config.toml
experts_per_token = 8
d_expert = 32
hidden_act = "gelu"
moe_layers = [1, 2, 3, 4, 5, 6, 7]
router_score = "sigmoid"
balance_loss = 0.00203
router_noise = 0.1
init_std_router = 0.00712
lr_router = 0.00229
norm_eps = 1e-05
tie_word_embeddings = false
beta1 = 0.95
batch_tokens = 262144
max_seq_len = 256
train_tokens = 701700000
Below are experts of layer 5 (counted from 0) of a mixture-of-experts language model. Rows are named router (the router's row for the expert) and show model dimensions 0-127. Each number is 128 + 32 x the weight over its row's rms, rounded and kept within 0 to 255. Numbers have three digits each.
After each expert's rows: a language model's description of what the expert responds to. This comes from a sample of Wikipedia text that the model never trained on.

# expert 49
router:132059118122143078113176126112145105127191115142108091072146126176152137096185112118145164106147126109108095128104103100102139163158149106131096038148190103085162125137124135145193132086095155120118164155143136114126126069122209134121119209152126137115146119114136186055130124157128145208156088122176136151138167143111162095128105073061150101102071153109144065144145130116144141154120
It responds to: Suffix al

# expert 22
router:142129132163161104107149109083153155088129136061158105078109134152172182138138120062182186110164169094106104153090092104071146184135122125137131085166142142155136121090098106175178122098067157068090157121161156128150105125093126116128150159166144111162133123107161166101181108165138105157123100100136101158145139086184165114169145092069058112114113158173160067102161068141108128170113
It responds to: Word-initial consonant pieces

# expert 21
router:141136120176125066136172133067179143103111163126075116091145125136160153086190116126177128081145177085143082162116084130065163179144106138165128100162188123097178074132091182151142130117075128066122129118157092151105099107102154116165178144175159063138151139092143159090139133140202132134098104119168132181111143166107145128149116081105118104083098149154150072092162085137133130147116
It responds to: Capitals after punctuation

# expert 6
router:130103138117128103104140138093167149159165169129095091121122119137167166094107093115128120124169158131103145117126120116108144193162070133130076124173145132077194080108115196144145131102169165074110164122152095158123100083138124074156141201182119073181176115119184135061122153104146125121060063083159099163164135143154180120118093084141084125116093145131114105139128140074140145195095
It responds to: Units after numbers

# expert 42
router:138137126179117072132163128068177149100107164124074120084147126148165149080191119124176129084147183087142082171111088129069167183143108136166125099159193122100180071132091174151142135113080126070123128117154091153103098108105152116166178146173157065140155137093143157090138130141202133126097101117165130174109141165104149129149107080096116106085101148158152073101161086146131133146113
It responds to: Mixed endings and named

# expert 30
router:155140095145185092086136141096147200099157158083105108105141124152143170123153152107174124096140163112149105116096106169097129129187097119114130076153150141112106089117095154157141136115121136121127137125146098128112125086140135132174158187194144108141185137106173154146132111166139081100160024094146131180146117140132165063089142112054138125069059125233144121116091113111150114153088
It responds to: L-initial pieces

# expert 44
router:143112133152118095168141182113157154120092179096112044105081162178114193113177122143164149127234117119130124116120091141088144172156101112183125100125205097125139128090136173142150122097096164100101115135128106158106073100077131096166136127132128120124133135070127137103141126151149089100110062077226108155151190146127149107158151084140147118138104152123173096096112085099120160116138
It responds to: Asian name syllables

# expert 9
router:173111149154151125185109157132166135150121126077064060116158162121208124121134118134159151108170129138132133149100100095124210136131169118163070099124175152086149102127104139116124115119116150071095121128101085115039128118130163134165176189128189159149126139106127103093145142180127116123114111137188108126116118172104189085111139100072083108116084163158200075083117121087129145131092
It responds to: Suffix es fragments

# expert 43
router:113090179104107029135124118120151139152120203125088110122118125192174185112180114145157118080189136085106058140108083121106198166123146171164125051120188158080184129095094119139134134094118143102129126099156146110132109120097117076127151164183145118167136128121138115137160123139164132158126126133130161190133125129123162089144124099120116067098097173166159115115124075105146112204116
It responds to: Space before table numbers

# expert 5
router:120123111119134093139111129088165130130126148142088114040149141134137163094136135123176140097123143096116155119150129073142160131212071189114102130125203170135178083090062134182154135127097123063107141165194112115119063130131181071137153199139176079126130100049167161143109157163183154142083101133149117107124128135107161092146109135111122145095132153141146101142150080105104101159124
It responds to: Word pieces in tables

# expert 14
router:161129129182141082130176126100163152114105158117059129093142110143139159113203115110176124085147178118141078156122088143062173181141106128155120108171182107088185072124100156146141132132091110072122150114162091116112098120117142122170171167165145059138171144082167159100134115161183106147087115124160136188111136158131133112160133089083117109078088126159177079088181079131122117144100
It responds to: Closing brackets and parentheses

# expert 47
router:144076117171124078126107162108196180114158147108112161073099111148167179073159114070161120111186150132118132162135114152066160145187122123163114083129160165081087146109104209125122120104112076112145150190147143160106137120128150092126132196115129103145107141089145166140159125159163096111104141095216122180112209123103172119079085097107118118095093129120128116096101140103093139144106
It responds to: Letter n pieces

# expert 58
router:137115154174136122114131150080150143120139110132098085098140134200142195114175103144179117099109133102153109134081134161034190139135174132131121111131168138048172091119089194133126136111123120115123108140143112118061094084109150125168189131190114102133191169112144174115102126137140126138134094124127063132136114198187154119106088116154128115094098166115121097087152131076145171147055
It responds to: Zeros and of after quantifiers

# expert 20
router:143139124175119070135167138073177152097099161130070115090147124147171154077186124114166133082143184092147083170116085128061168184142110133163127096159191129094182071135097175149139126116074124078125134117160088152104100105097157112162173140174157066137153138094144154089136134143199136139099105115164127167105137164101147123150107078100118104087096151157158079100163085140129135153119
It responds to: Year digits and headings

# expert 50
router:142144169118132100112132130121131146115128132120115107095147127153134152153125123086161138091120179139138124118047095097070158130176124151157125071153126175067154127099132152138109151066147153059129140131165131141076108154066154155187119164169136120179144151127146137115168146173164138150113095078179071140068166147148131121103136123091152111091093187150203044161165086133092106096060
It responds to: Mid-word letter c

# expert 54
router:145098145132181062103142147071179133093158156102120075126142137124197156137155130101175121108156154119107117153122130134068109160145134106130122096214211109106191134108121147070164146128070087123082090163168156116048129128103158081152174116164158113116149111116145164150160104113182085162102065117123151193135146162103123124122163074122101119107160174127155124147147073124113119126105
It responds to: The "ir" piece

# expert 13
router:141136119176123064139164132071178146102103161127071115089146124144168153083187120119177126088144181088149082171112083134068165178143112132165125095159191123099177072133092176150141131116079123070123131118155089153100098110102154112167176149171160065138154140093145162088138129140200133132098102116166133173104140166103149126149108083093116100088097145156154076100162086145130133149112
It responds to: Heading ends, table digits

# expert 17
router:140132125178118069135163128067175145100107164123071115088146125141164155080187115122171122087148182085144082165111087132067162181144111132160121091161191122095177070134091171152140133111075120070125129115158097153098099108107152113170176148174157065137152142090143158085133134139201132131097100116163128173106142166099146126148106083100119102086095146155159074101157082149129128148114
It responds to: Heading closers and numerals

# expert 40
router:160114135123133101130127154067150146099150200057100056138159151129138189124155088127129120088140163127123132137133076103102152151182147134111144082181168144134174127091120156136144118097121140078082101162123166160126102128055110098165126209174113107190160133133106122086105124139164113172116077080186123115121128103187198125135143068126108070112071173135137083092144125104134123119116
It responds to: Letters in foreign names

# expert 16
router:142136122173120069135170131065174148098107156122072117091144123142164153079189114123174128080143179085141085162106083130065160186142108138166128094165189124101181068130092175152142130117076120069119134113154088151102101104103155111163177144170160063141153139095145161090143127142199129133103103116165129174105144164104148123149107082099116104088102145155153076097162087141133130151116
It responds to: Pronouns and function words

# expert 36
router:140134142171151088112086154092173200094153113074112073106140158224142131087161142145156164054117180098133105139086133076116144150141146159190133139176107170061132148025025127158161132128139119113112120100088145145096113145115134151114137138120153135146140109105159175105118138132147155161122110055173114154111125154154141141087103138103122123107120143170142117089110107107175125166112
It responds to: The "re" piece